config.toml
norm = "layernorm"
optimizer = "adamw"
beta1 = 0.95
seq_len = 256
Below are experts of layer 6 (counted from 0) of a mixture-of-experts language model. Rows are named router (the router's row for the expert), gate (a neuron's input weights, with its number), up (a neuron's input weights, with its number), down (a neuron's output weights, with its number) and show model dimensions 0-127. Each number is 128 + 24 x the weight over its row's rms, rounded and kept within 0 to 255. Numbers have three digits each.
After each expert's rows: "comes before" lists some tokens at least twice as common just after its tokens as in all text; "mostly gets" lists some tokens that are sent to it at least half of the time. This comes from a sample of Wikipedia text that the model never trained on. Tokens count by the router's weight.

# expert 30
router:178156145160133121122107144158148150123131122094115131156131142135165141158140149132164127126110132109134096100153159127101088111113146112132140084146134141111152142140161080145112106138139171115145126146125100125118154130156124097109131120091127132136140145148079150166075171082127122094124125118155117154098127093134093120106127081091166129164138098179115105139104144081135156172105
gate0:120128143100122158134113122090135154136091186143127118147130117093123145113105101159160137111128147143110186157132121148135093152106153157106124079158145099103180136105094151137118116143102133159134148098093143132156104159158129151122138136124113126152103095142141131127112163106094136050117116072121105121088129136145167137177137121119116131127118178113112146123116160089128122118104
up0:142163116132076073095166095113153103138090138117144173082073161106145122131110093116127091134147125162131107173112169110134146141165124130121136197132147144128109123151158156148112103127101135103128081111126127136071150115113144176131089125134154106124108164121128097114095174142176142142124134154129139126122150139123119133134120126151125145144103117138114124151117123138141129168102
down0:130102116105135106145117121165169136103154130126138150129161153156137112138128161111118125162172129122114116094117106119119149126139115112102150131069109149164101105118125089125143085149073132167115154102147126087094097167150110097088176149146127104155124143084097130110147131157126154122096131130140148160166093106130120110134159070148145125096160118161149145150134150111102132106159
gate1:093111159180123123147114092099144120141177162169138130108173113138150175138114118138155103166105148116103157160106139162137184147139114151119124111080165144124139112143131162116136121149138114089140123131083128143125144152128076127114104151155103157157113132093105094141104141147100122138138154141107118135100103124120146113111097134113091143081124099115135114138116137075128173170120
up1:158111113109106142123112152123147115131096098128147130146132136108080141097147120178116139101144118157144133119106103133128151089148127103143104187134116091070161095108154116124132138112122078149115134097130159124093159127108128124168097124111162117109129099155131157124115080123128154139105126135160149108102131171186147137104151127126190161129132147168111137108091121171100124094124
down1:131165173106095130101105097111152118146097102113131102137142108141118123101132133152139123141146148142135115138159130143105163122143140106114127193107137143079159072174144153156168160132098153173105131104162154086071121114140148112100135141112114150174117111122111103102155128139162151100151156089105146143143117121114132120144077136100161141131135100121101119111114085151143125135111
gate2:119123119139122115109099142123147100134127167102104166124070124095096146149119195175135138152081108111081109112118116122112126151093147165155131151116143178130151135089151112142140142096143128130146125097161112140110170118133117124145118114155110179144131155110189118131091130149124158131120064130092097098130122136095078129126121133119143122130149131108134129096142124138171142105156
up2:144152149148101170145115165119125107143111125133117095114142159150098106144120106079150116136138145100157144113146162145092104122108125099134108121108102145086135163161096137118123169101138131101118111163133139103120143091129138150168150130126105094131082144137154145109144164161117134135162093097147120105099147086150162142147138194102158104151141120086103145123089177137090138119148
down2:113099112149150181143129128142133111181116078144130164141140148131146131140128134081119128180105084101131133124109134141131131128132140110104131137117138095110097148167132112143150088113187117091155087170133130132118098149083080123140129145114128117114133133123126101130113150123055119142145165150110140109115119122125129147191159151139126111133140102147143114170089101155121126069137
gate3:143129098131160150128082104150116114150069170160104129134174144127099151144120159138126105160116114167138129132147158154132072116148089149162121116145133154130136115078161091175128152106094121133142100101125160174112122150118130128113106150099116171160134121157080120134098136094143109122130103118144141136133106079127111115136117138137106119137102121155116133110174085098088137157133
up3:157095178149152168094144094128125157120122160152145106131143088118098104094151110123160123155122151142144154106116144091154125132134119173129123061134115123131142124124127096118137098158113113094126150138120141133113112187115122119121104128111094150191107137106084170168053111105124095099145140089131142130145122117138138124115098143121146135125127173113159137132140124125094171127115
down3:119081157086139105129085110113088129119135134112118141102147143161106095083110111097150153133112119139123133099119155140108126096172156085129150146147092183095097156149133134139158117080135137142110146109134124138121117117135100152122114168117150103082116125148153114153127148108157156092121133119151200137167155111158089132098137090140132123164107151111146139146139138164117165113119
comes before: "ed", " by", " to", ":", "ly", " in"
mostly gets: " include", " including", " allow", "posed", "spect", "ted"

# expert 0
router:128096147136134123158137095111123108150139107090129104137143099140148130146180130085131163135152129154124128165120136111115126132079148134156150083120142098144100131144133150111127118121127107137139135094141104100159107082187168110149095083125125138150108135151140089121175118131154132144116115114164158102149121159093174127150158137076132138088100111109123110127164160109176083108136
gate4:122138163140128118128128152153104133136111114147169125141155136084118140132154134106125175135096116143138142093145136125118078141121104159126130129110117097043123162145112111166060111111131089088101110118133150145138142111165098093138145150086143154185127115124088120087140161130121151092119138138179107131122134149160130144122093158121118105151128109121120168093095138142146134118128
up4:172123123124117121145151129176144139152111156157139118146153095117102175112133132109120138143147155102108115129148121107154123160116103160133168105119123120118127159205108124128103132106143116098142116093145096160115155140151151134130136138110153133149109156085109098133157091136136150099162119119110147123090106169120168114147080121124098069101080117140082143134116144092083135099128
down4:136169146131095082151125121124142118164114121138156074139107146098117082136147151090148147143148154130153103097133119116109119135149171107137161098149135137164137131139100093128141101131113108095088120195078104128134187120140089130137133114120132133171090122113127142130139149096165123161129141104130144125146147138109109120106133132105124170116130063132183099151131139168139139110125
gate5:146116102134080162166120152114132119103148135132136140091115162095177158146082140095115108146123105120147111140153151143136151152149073125138125117127139111076121117147121119129124145146102107106136111052154116144168182099177150084120134153160131110110090154153157140126139145100090092155136069123141111136136105110126137147152103122144117125103162140140130131153103133133156131105112
up5:142188078142140154155111157112173161128144153092135146109099156092137095103124130102155104126126126124119156143168146159093141154126126150085140083098151082144130121105134166083156102168132133091095112119162154106140118117127142090127120166102113114117130139124155130124131158098129140092169116126120111142140132138092141114124122124157125161113154138136129085122178117163108150084145
down5:114143116115111100120148156140141083108105107126148102113115101163079122110173095126107148162122153170148090139124120103146145128113144116161102118109121127117131104118154134118148156131102133174114136175130089091109058130110110140128109137154145102121132185146136176090160137119107139122143138134148140133120134140151121131100123168136104157180110128090104115150180161167106131141089
gate6:122126168151114149152159110130144110094145092108143090103158132125151101148103139106119122115109129119137169141109161094124148109160111157138159110097080090127147133173073143146139118183163175132146087155110135160130097137129173096120150151116133141185111160098140097128112132115156085106126128158086115153094115116117122116125119114074139142124139149110136119156145114119121144155123
up6:109109119146132143131134139123163116115088127156122132113153106130142116138123138110148133130149116152065095112118115126129144095160129151129068099132110098102133143142127116171123116126140157119146114140071183144159149159140108143120128186128101171142119136125102084146105128136132183148142178139130138053141088108132107120143122138105155165130105130112152159140130085127160081114148
down6:106154136087165119126124108194126102121156115116114095141116109083099128139138137130141090120111128130146103162112127114169136094136118182153113107133153159112126128104164136112133140060086105096111149146081110158139128145090108157099112080128091157127130134115127146127120133084149156141117146182161137087142109129150133112162146138147110119139104142120158154123119158181124124127144
gate7:109133102172112111119129148125119102141122091097169094123103127113191098150103182143112155115136162144118163117146124151141133112132132122134111107081123097161068147099154101135105120105149155128192112145142095151130166158137132143114111132127141104150136154114128160090152127159152142118073115121080126159131128128160074120116147131111104133133161160123115125084124150121153108127137
up7:129113068106113112138108130180104145126098114153156145148125130149114129119169131116080107104125104169120133100099123085104082142088114143090150149169103157152112112135108106125128108121080096119121128174132093154131153105105129150126147106100148170077149140139142134119096137190115133148149135163136147118113102164156137089147120100111093136137137142154121128117141153142099111152157
down7:129134100111146167116109106162153121124140137131158141170107122133126115137181141111086171101146148129169109125138116122127122124128155127081130072111102114092120140159134144122122114136122094140137103138143158113115086116110122159155118087166116130157127127141147178114147175060125106139119162098105139116134100106127145099172137079184087155121148135100158125118139089117123109110135
comes before: " and", ".", ",", " of", " in", " States"
mostly gets: " Minister", " Party", " Republic", "ology", " Association", " Force"

# expert 20
router:156088088159153139154141165137103160141153165098145108132100103144117137133100170125135095136157103088153151139148113124109131091089112133097086119148162141122111145129093106171087143124128134143152131128098143147091139120094155133119103110102177086143168151140161136106154123112146130111130147089164135109152141186120133107122101094158116115117121110125099120115124137142103144073099
gate4:087089136166102089085140160140108123102070155118139113160130170150172144133150093158154072113162115121089147145146158098091141092138137159126182106117094125142154113139137132116159121132089163152097143096160163132101157124127108115125117143139157103136126118106138145119093123135121120162136148116110175110123106153170106144147115135128130125159157129111110122122128103131080107122141
up4:155105131123146075186091138177100138128123137118166153140131146129150114113153112107155126119136097171120111144160119144113138159076161166137131163126130103097099112128117151125122156106099128098105157108085138124122163095099116138097119139130168143147123113138085147090110119090133135119150112160146150083144070153143129167061112140129133155141115110106113101141133122118111106124143
down4:104144100163121131131137133131119124144096137191147097120178120120173112160130076098111095094088131109138137164091129115134130136091132101168119141117151125140131109148114145118109121135070100149150146072113153139131102108112155134121138129127110145152167082117128093137108144174094107180140146129132179124121106105154117149154098144144135104120115139106158169148148102121115100136163
gate5:157116127128129104179140106109094155130132116139152138171150127083139103161099130141096143131118104130128088177129117104168146079159109132127141119149112121140147129093147135141144124131183148115116081168114094187111140128139106173148148093130103085121111158117145108119108116137101126120085146160099152169122127149079134132167111144135128123063133147115149125091152131138147134126110
up5:115106115082147156105101168133155120119136118099107123164156142184137163134141127114116146090121127119120068103134161140116106135124134155138094163120128101148092149109114118141168090106155145104089153126132100162103104138109176136118172118170158123154140100112100078124167108112109136109101093109125105176153114113095112145157109101133129137115150123153137127119148100152162096144106
down5:134188112123122135106101132139138129164158129095149086093144082173128097122126147169151075105109071146156093134116115142150151138123134090113118151114165151120123112113147170121143137146130117129115143080129130123160118120110176139138126105104149126149152109142154115138081152096087150149112100150120123117130140174125111138146138139132096089092142112179112179145095097104127125134122
gate6:126084118163154110124159163084122125161150104139131116137101113135122134124126145154129113152121106127123116143135135135151114151113151119077103134148163119133166144177151135170072149127131187113109125139091143122125126153135123101108106123098119135122145154085148164132138064115113110125169149115134060150166167132131153137119114181100142126149099081139110097133156129105114126157103
up6:106103141121140098096083134145107156075130092135151138149116121193167148108141111160144140074162131115110117126136113132103083160132112147081156131134123117128123123144087149138150158125115155107099107102150106132115158093172114160177115143139136119123154110105135170138164126078158131132144124085175151108116136172157116110159115130107138112122122114143111126125116145161100109158152
down6:141079095114093132133153133174110132147110112127140116092129156150132091116150113127168151175110119170141126126125152145131126101120147098130073175106163134140094148133122093180101132170136109097149155089126124138173138140117126077101086143124099151135171087109111139137119146125166156140140119132115138107130102138146143118141136122132099102099096117113111158138146144121086183133097
gate7:069128114149143147154138114129118091107134149145123124184165138158087128163146136110093138134142180106115118104146090146130175157142154055129107100128128146145161129082129115095114093113151102102140132140158153152137134159129127111084144177130148116137147153109149109127123081081132095119122148149103108127122140085155116147125137150138146138109121126141129158133133148114073143130097
up7:102092096146154141131105123133147100121163127122141103095168149119136156157067139160101159132109124141099136129144110144100145172108138110130130165147142154145085125112141110111157137142164132143105132093122141092111151111118166114156124110102174108169125118128144093105149072123107108181138109136116140096110087126139140148175099144148153103118130096156135103136164167126095172114127
down7:139172122176125123108129143110135113091132099129122105150137130090107197134135111132086177135137122089189117095108142143154115130133141135108160139145142149152183170119113142130126148135131100147109115097141131126104094100085130144122145097154109080114144116150136159083113138151111154140111091133104122159109105119113133095129185113153136085149118176146154140108126098133102126153131
comes before: " ", " is", " of", " was", " are", " were"
mostly gets: " This", " each", " which", " this", "=", " same"

# expert 14
router:131144113124167161130086149110173111110141146123106146121158112137144077123129129136089132139137075164124113141156116117146103112121123162159170108181124114170114156128145129114128091134108112133132127103143146111114108116133138140108117139147125109093114096121091109090179161144122120173133120150125157118074132168106116159084154112075124105140169120177130106156135097085152131115116
gate0:092137122160131089151131113136114106148135115161101098134106105142111151216092150188134145075141145077134141138108106147112119150096075117119106126103172155139134129119085073144148156127094121133149114120139108145109137090119111100130140124133117137163159146112134193114098119135112127128137140142145133101104115143128127090153149131144099115135157151132154172105130148139127120108146
up0:158113169128137159145098102124135141109136154165140107138120147113121145121154170116112162158131125151138101169138104112122122135089136103110146125144076160143183124118148162132141088122087139077124151112155109108107093102140105142155167146200119157131109091115096102109139113120083118117143128107147109178121099075129117124134106150156096117127106138105106135102121173117135135135138
down0:109114150165120126131118097122139187151163093146133123117158113122118141099130109146104118111140199161104121140108105111129134108128149112110123139106103135118118161120187121130118160120153125132125105129159098118094098151104142186153117104151100122151113186115160108161122098154116155124111132069135147152091145106125123159114090154114123174144118100112117111130078160127125171125107
gate1:132111131122097124128120126121074186136106160098145140106115122117123178087120158111117109083134182138144176110146164135119127154149121108126153136096131123143176140139108148137142126114092107158164099111122099170169084147154109127136107113128156129104152117108137112089085142134163151106126147131128112189130116116110155112132138138139131074127131119106148111148077151089109153150140
up1:157122150101148132113147131107133089164136135102132125134101109108119143173125167139141110125131145121159121130127157122133110173140120136118173129133113145105137146168105138123126073107168144172063115123133134096134100134118123137134106110109104135197135103096119144117126175150116142103061154152138151139154099159098127124122101168163153095100136135103081125144142089110091154126138
down1:123147151114105119056151106132153132112145161128139141131162107120080129140168132139113087116156142159111175100117110159113102151133114134141134090070141064125116170128123082138104101101159142132120107118111119126098093148143160107113148174123113098128135096117149141133156157131099118126127133126110150145138078160142142133139134158119101125128162192142158122165131142104132101144142
gate2:146125142173148089166109148152118107155115123134145131130139098091119119141123116144176122081155116101122101113086160173097130115157121150112157129154132074121119110128175109135095114112117143080116115141152130180125075142127082113128148137146127096138138128126137152100105108067171127179164123159151110131131137118126170110110106146132087122145102112143114127096143132166111109134119
up2:094121118083124164124180118142099092131119149124107116149109134089178136144138118073129137168139131139115118109094128137138143136129106118127130098131089141106141123120095157143113156133148138157115174116110124102128178188117165124137110096121103142156126168122156115149115183154110108088094149069135141118137140157131098160151095133122098126118100156121153150128137182121163119112132
down2:125173146124141133132102130092168084107157132170158143127123081092123123123140132114116118163099151136161171140098114128116125173138126118150111091101111096162147139104090093132113125147109125120101182169121160074131123147117137114123106141126130124156094086167069133131148126129137110102131136119118146100133134141098092133145144137173102133115177142174140125157144120108142106169100
gate3:146136144137135135135084164138110115117146100180130135113078137109126138105077132118128161126161095109116134114139118143100107129153119080101136146120116182163082131122086148133082154125115138116074109107137121103125119156157097185142159116114143136128122149113113121145147123146152168149150120132137129089105103151119113151158112132121136173147084168091090156155148139144136078149133
up3:144147100107130150151103140113141118078159148197135159085149187104145128117111120120139117130148111125116107088177122134117127131087135118115151122163154153166128108121125103110131156090122138122140133121175147113095130162125096138109173110118167134102127102081142131099127076153136140149181093155124110128128145108124178155122150135129132145121139115141119121110156120095074090136125
down3:158137123122130138109147133142111126150113131137131139111151141108136149113096104160147148117132147063121086146113120117150106121090102107120149108173135114112137098174107115115148150113135123124168121117141114096168127169145135162138162077162189098111115111115163151059139108117171140125115165067123076116142096126161151116117103114121165133149137154110147107105123121130161115137117
comes before: " the", " 19", " a", "ten", " 18", " his"
mostly gets: " in", " at", " from", " near", "In", " between"

# expert 28
router:137130117125172123121103149153132105142138119137143106111117136099153131141132154089131130096115149175120139100099132122125147142196073106093111142096136140078143092121132148100165083151115156155144107148164106132132125138119108126146078155158121195146161110124124148097131134122131127107125160100126098132129124057097135134138111134136107140112166111149144139121124196153149157128134
gate0:123156181136130120153091119111182135141159106134129115143096140104137117133100134139155077109113140121132127125170081122127126143122105127134141131164117139109142148102181086175130153130142077086173119104142143102110102135119122116097120140125134136141140115140140093081105115146139187122149105157133139105135134121113129115147097161103163146139136145079134090156138128094122194086127
up0:108115164160159150147101144134153104139174089171145134146088140073097100168123144065146109137147137150114118078160108090128165115142110125107106142144135118131112130141125106115150147157138081106128131127153149122083132138070134139135113171180111143119107093117139090149117121099127151135105113119128129148147144097113134104165099121113143151158135108128147102115160143090152146109157
down0:138100129138129128093109148111138106090174120103082154162147123139154132117119138168108094101164160122105122137114169113128141152158094154088109094157136144086119120118112176127090114088068116138137129141156163138118113074117109141119138117139103109152099118121170168127148138115164158099123130168148170130108160114079104158136142114106137136117103176116134126130132128111145158124151
gate1:198090115135139133152176129119098100129115056175135093108138112109139112100164141131113130123126151137116132141106105087138094130146118186170102151107145135161136111128109096154143112121103166157138107160142129150107139147156129157093161114106093103124121130114112150114089107106133121116136129190126132157112107116139129124129148120127151129180124089103126131115109113148167082125138
up1:160116131131132091124121153104168118152172101141121139131157126129100133126088096121159125096126159128133114150123125110108117112077116157150080112093177108119132107100148113154112116119138164161143173139098097110096190145139160101117119135068136134108118118126086142155140165141147139085127108119171118129148159117128105121175131127131166117140122101120132103114169162135139141121073
down1:176109126104082107154151130135126165163155125074151169119104143166097104097098117130120161139141127191140110131147106139136099125097125136109121109115087129109134126121110148120122117106107111132159113128118135159112095161130166076149130154134155128086158125110073182149136148131118109130187134123150142108130139139169132093156113149128172103139099110112119149120146131157112093107112
gate2:132143163184134094136121138118112147115136129153125118174168159132202120161094114142136090087141147144158117128096146089161156128147107106093106087145110152116153149115129127131126171122128104104139097122120166144149153125130124160114143133122112116150092145152113160086165104149097119095132147142130138118088142113147163126103094119147091128096093120101160101101102134125075119123124
up2:111117105148143100095122134138145130108184124162142085122135113132157124129151162130105114088106119144131138140102087112130123112132131170112137169130120137117138139155143156124133116131111100127137134126117147195113127166098138124133138145166136142099153108096106112135144183141145113127080174111130101053127131126161141123093123077157108106175130088089134161092094128130099150152142
down2:109156107184130172104109129076098102118137126078148119139112134127108081099127150114155120124141144142135128171195127129149120110179084145137126158101117114128130118133171105149153160106115081129122125139129106126145148080129112120137112116117135130084133128141150164122106119124153120115127113110177060112134146110151118099134144126157157140113128129135119115143164085116166179111157
gate3:137068127158115092105147113119145149073147124127122127138095139110164166128151144133107128149117109100109116143154070073140125137121182121110125113124115146125108145157137130129145145160141116124152120117095153145126108156117085126142134141150157121180142131113114184131126119110130096100107141121155157091101108135167121155118076157131117095140100086114133153144127164148082088172124
up3:147118123110084138105143155123118147152112115112112172085130145152125099090136103131143124106119123143125103112112157205100146141153124118127140132153142126101114131101141118111158126105094158127115169128153094082106180127153152147102122093093119158062105133130133090154121141150113150153138095117124103165174144156105112116152149093142143146150172149132106141127156096092140148106106
down3:106112086140124158123141134140148117166162137185105153104158099124187159147133120153160139106147154119107096101129142170102126157125165130147104119099098140111105131141107127096120125109143156124132151140143127157111126123127114142161108162111126152098110137121083096105119134091116170138133119177107132118115144127087103118147132067138150131099153182150101138170090093126090107106117
comes before: " in", ",", ".", " of", " and", " on"
mostly gets: "und", " Char", " those", " released", " held", " been"

# expert 9
router:133158166108103141150104139128103107131117132157099128084074118121135141142152092124142157125134170132087115099106100179210141098144095170098089168106125109144152134131130124137135169130143148131140114099139122143105109133144099135119134090155145157120163096113160102107108117131144123106128181112136149134149117125157096103128100076132116114120166117160144137112116080125113154133129
gate0:149087142152130137098120123124160105138097132164150156094102116094095153142121149148164125144152152136144118085116126100113135125146109097123125133144088179127194157158099158123157119142093110102105125112119147133143152181131112123122123140135113171137128090073117152122118147144148106140124183126117078124126112112094102108085132112154135157171064139126134134119136107133123133164141
up0:146054136090129106147136157126139139144123124147122129115110141107123140118129166198165115085128120102182102136166112111170164163156094113132118160085128142129121098142119133103109134114165120082118131117131067162109133147090135104145156067126124152115157146135102147118154146112128099115170093133145133103149126124080107108134123131128153141097134150119140115134138106147148124152108
down0:084136119116119130149138146141124121167149140121131105131170112123099180084100169165138117116156163084122127127084130121144134143115130123110160158082087131143100111132157087122142152116131133103089188108096124117145138167120088070108163132155126184093143110128126147160115101132118127117133135094152167160102130094147103156145094099137116170123131132097131139136136123151140125140113
gate1:106125119134114179141168123116143134149093157136106133106167108124158122096151111099106117091125107114119116123151191118105127133128110116121131144147077135091174168163183185126170124138128154113158095118128103140147110139129147095140132119126136131073134103123128126122164129101139133151107098082172142110122117135140128137142092123150111151127137168128138080158114101136117060129128
up1:147120111169129102149095040128183102124118129120143136104164144135151119123113123127116121128082130113130141117127140110126134138182145119148108151128146173131145091082103102076159127154111109120103135146148167110169141128137187144110122171080115128118140129191129112132124138155140152141154146132089129120103117130106090115127123132109111147162116117157168118114146144099092133142106
down1:116098146129156130087148117176117091108114109115094132168096116120092179127174141137105128135157127163128125109121126177165098101159118140124116140124112112099109135142129132100137168148092074128119146119118118115164136143117120121160092135079161151113124161110125161117158155165147162158129100132122077152135140154088143101163122106148132106144114170116114125117129156122144082095098
gate2:124105132144134122122135114138138119148105141159093116133125091093151140165139119128118101162130137136134111155127179149167156154125159142155158131125106075109167163124123176112122169152102137147134102164090168108121152118127102141100106127142092115106135064116121124134110113183108140129149149136162151118120127145128093109108083111100121131091174136099165126100139125125068093154138
up2:136115136103103137182159114145098142110089106124142097106100181128132128153154129153181141086125127157073125130109082141127112071138136149160148111124161141152133118130134121119129085114142142117155145101158140117107143155118108125136137180152146152104104153155187131128108110101127146148117118139128139117119117065149126146111174134114099113146135090105111095124090108160140145140087
down2:139126101145156141124111113165167114089182133099152139133114097148166195122091125134078108096110102109118143112109116131170138141139119137112158113151134121103135142128138070157112130132143148106133133169131116141109125101156146127112097114128153156135102121121114126084115140110148130141122135166141159116147129114162170147131108157085110146141103081106144138122121124050184102142118
gate3:159130138091093110135096178149128156123081138091126154088106160113169115185131139164130112135164127159088119127124134095151155101134121139133100152127123133119145123093148121116170137088125103137113147092145102123123121128129135167106128107116114155167136133112138127100106126107106099135115178112142147140119172150171134105089126107134123094146120127138106141094134102115125221132139
up3:083144104155155126110122133118125119130178133103136147113135151178125118107120111102152082153113144091172111117130108132117136142121138116104144164118101109105088154160121121129097146053131132103139164118107133132144190111155105119158099138131142100089185109092083142136131073176111125130157144165152111157146144142126135115128138144138156076135161119113116118143128113144122129149127
down3:148101165130103182131152102108138128137151110149162110118126161112145162137139114149131129153140143153113155130165107161110128132099134151113103144160141140134124136091124086117119122176119127158080140157108078129102102145106096119096129183126104135122143165105129148119134119120133142073106131140114075137124103102119159081121126107093153145149127190117143111155121170098085102098123
comes before: "-", "c", "gi", "ce", ":", "p"
mostly gets: "and", " pre", " own", " left", " Je", " post"

# expert 15
router:154091133110122125166132115167161107130119099137121142129129123119152154117124100162109109062103129127117151140131119140143107150146157100152125150070151119157158127163129132123089126129136137114125144153161075098141169110090168166140095139134113122112108141120140138105134099121162148101101109171143066103149136129106124094127127154132118164154104200131169110123136119109131116106172
gate0:119110160076115117149103142097120121152127091119128097125154103156168170146122106115163123116137151126122154115159147097126139079126116103137116125161117143109133102105119125175090158115110129107147125118134170099170104166144136144165133145133124088150057154130144138143120183140126141113142143103139099152111129109119125157138070155145127139116149133124122188152099113114108068132145
up0:123105116117103115135095139103107083133171139140124132112129136173159149150132070084143137141154130091102138118175114133102136106107099129036145145134128121117128117115103157142108144149066134094150116104136162102140119143122149126134143157141121129148098117141117160133165124096134155091139103136130128154168114183125147171122098133131163087116145135116095116133127146112139115145173
down0:116109121104123133150084146087163112163158141158156181115166113142099159157149077126123110143201151150112135139131122112124112125111080120118115131144089134150122146125126131120120148135092154104109157126166144140113127175116132142111143126160184132120110164116107130157139091121127105109097161141135132139105124139153117117121075101097116118138164138055100127092124141126110098129143
gate1:141126117140090102136132120122175166165116109122077133122127172107139125121136109128100092155081146125127129103137112160138149104098140160120169124118124096131137087135104130162116112100148158084138150097129091126138135089150099112152108152114136156165131176115139158123121158153129115122151098113175130134103118142103070111128165096154131106120129142125182138162116083155107141154090
up1:155112117125117111120121115143101119137118124177124144096177108132136110146127125144101137068129106088127129122187132142178186141168111108117135143143128143126100136137171118108113132139088098117121118109147119157147139148099156134151094137146140107104186130142114101118097145151139114155132136108107156093096114139115095154116102135113165085111131197136179103100098119132127114091145
down1:143158155150139098099125163151161133115118075130099127139134149134103129117096098155146156142106145120106118117149137109163116105105137122102096164167120131122102131144105133126141080106169142090101155135134102176128129123112110106158127129094148116128083158094157148129172107127120090114126117161172115129103169149145133121132146123101122063127129151184175128127130110169154096103123
gate2:099138119116129129120120105088148112114154147066158122110108125101133111130146139133136118162188118146073115106095191115091132136157171172108140148133151119111150138106171167134130140137150158164105091092130117142102103143112126141127139137111092106142187120166109064146126113125129096137141139129090123162097118107181135161129119120119101117130134110127114140140134132108142150164134
up2:114097103116121138099151109105160142108130126152136158146121142107107147073158063112105130106147126085130142118126187154113141153153143115110110142123145125123142161115107139127117123089119168156130160135137120165146153100137127094098086128187095115107167093097157130077127107111129145120091146152155076140156140111112082164162138121114135129137126152145119155116129124133166132153158
down2:071158119102126126155109123135128133129163102103166168129150122109124111125127114132072091126159185165128139157112103140111120164131159143150165131095116176142099157138086106126141136132126161128118141132146122107121135164115103163130156118133127142163130102158156091130130139130112111115079162147080136104129133144100138130138089118151111057161125123108126132129080159125150108139085
gate3:138126119123146169157102130131101108163131127132132156131125117153131142133133155146107139127134173135131158150155134075129100139122140126108133093140099122168164090115102104176104114117144157093166124187156165112129105158131096187101126131138178095111126142082112110109131150095099131131136178113118097127113170094121090101139135157129147119153143129144107157115152104156117085107099
up3:135124144125104102092144091087150125078179144132125123112110116122141090145130129114144145114135114145124152084108138158102141102106137155082117158075132153173090167101149151095145155126115103144123147072093090169119127151140109087145112148124107167114108142142115149145115168156156144153129116159128160110084117147139141144133129109124096088129140141117113153114090155118134147170141
down3:144136133134127150060120139130111152101124110121152110141100133112134196140058138140139144115117103115102134117110107166105160111121105132106086142093130160103120142141111139132135149144131109108152079116093094177131107125174129092172125136129124146101138100134171159110146154129108138108140129095161162150130111082131106186121123131125147115107159157078149122152123128150125114164131
comes before: "\n", "The", "A", "S", "B", "M"
mostly gets: " \"", "===", "====", "—", "{", "“"

# expert 27
router:136137146117094132128108166148143124145126139156112170143175138104166136140123131110131105148152124105137133097087128155124122151126128120142075143127139144114103104134179154141164107099114112142131132110069150165102132084086115137128131128086142138158150115124115155108157076137118170107125160098149124144088170103136097111151101121154159083129091135150159157152089141120103136164092
gate0:136096147123130127113165149116117121155096097102124170130111148094128181122127145135127115132061135159123149080097147123127159089132179158130128089156110116137092126129112095182149129123145125160175139127126154136154161128128107171121107143125144103141174148166123159098113164107087161113132112103145123123105148104098132081137131151155127155140149102124130168113097135100111114103142
up0:169106086141114086112127148146123125175135120112098098161131122113130122113167146101147132138156091110106084123118093134109140192107109140079123114103161134097121149140123119108118110133114106131120152141095085151123129159142127112134166104151140105105118124132134148161162114098119166165104094129137113094168167168133146155089154119103154127140128146126160070137148100131125148168092
down0:115127066148116156135132157127070110147135104153109094106127141124125149140155180110096096174158124131160115123173135125143107129098121112127087142123086129130105180141143138130090150167153109139123160153108151149157111166133139099129152161123116129132105121143096126140132121134147088113138095097112129120104100102160118079147174118143120115124178108117113139081124133165120155142087
gate1:160147176104166143136172133153166133153144118156104151155133098105107123117169128080126096127123158187111113129095136116129124129134144123157106099144101128152151131096116101114151165135116154097119117104139147139140090142175113105119102121135128161145122143129146119152083160083123162113132111163128104133104087144126120134145101150122113179116113088116157111145120103131051104120142
up1:158132131131121112116146118168129067123096113095148131152128127149100090106120175121144145127139150128142133125135116156146113131119099124083097144113127109120170153149084125114152076170126156103130117145116119132137143144107141122167121150190159113045145143112156148131137113136167143161110117116109135128112137131184100121068127111118094088172127118108147145099150117126138139156142
down1:121133141137117156113119139120090126135086117083143135122158085132132113164144104100107150149161099153075091131120166127117123088140085161116099114145123128143102078174134089116130117133122124094120106110176106112129127150146164108122114140107155157157111112131142168099139118146134126118140141154146124144146136123180189128124079087128124100157134094128111144157122144151183106131159
gate2:111075121178144135120148067119140129118101135100155142094138142101131113116116140084166113114133118109099156089151119118101133161134115126099102090102152129126189129100148133100120153126126132141135143159122116154127176110126173120133112074100108115124114141160143152143129122135120105100110179145079171139124142127159137132123120170124133108127176113145167116095125086135151177138125
up2:127161140175170166117143153115139142124132118157118130102158108112120159148088105110123075110150148126115143139140100144113118114141144114132088083132102154126149139109121143070152109129086127133120171115148106177151176125155151115074174109121086123086160093147155160130102122130081100120094137150126117102099136119137131114112143155136165140119132089136118091130120129093138155144146
down2:083143157151148149151178123111090131128124098137097159171106099101129123151149119108140161126142143118140145127104117118132101157093091117147079162164173158165109163142112160117148134119106134154138124145130096095131113106130136149142082133096128126140090125100087114110136118161165123120146126159136140092145169107138128107087131123138108089104089171169105116171086146134126127144134
gate3:123118133075139154117110150146127160121132105146123099122149098168098142100166132167111111112133101129120161117115121125066104155111152131133113123152133148120133122112147109143132191140122137165108133146176156161106120144088130109134085091150150123113158137083119149098116117102157115150136152134144115088137113146185155138108113130121124111141160129134063088134082153091124090113105
up3:146154113093090144135140132109139165157113134099107133109116154168089147121114129120109106101131110195088121125124097152153146145127139120130120117134119138137112099119158112126140138156107149139140162122124161052091168129110140132105098131158099165148092174132110080118135120093116125122142142085124135149132116150187103114167125103145111196129118117120173107144145117123126090124129
down3:092126144122152130144146094121135146099108127150153173120104145146155097097128128116111122126126127133172131117139097136117130113107135151187145153107153127139145150111157136145131131118126103148090164113126131091130162181190101118116118101125139088131130152175122113130094134140157091138128098142120106149154151129082139062097124106121071106127208099114106129142137115135109128149118
comes before: "\n", "ing", "ra", "or", "in", "w"
mostly gets: " co", " d", " set", " D", "d", " do"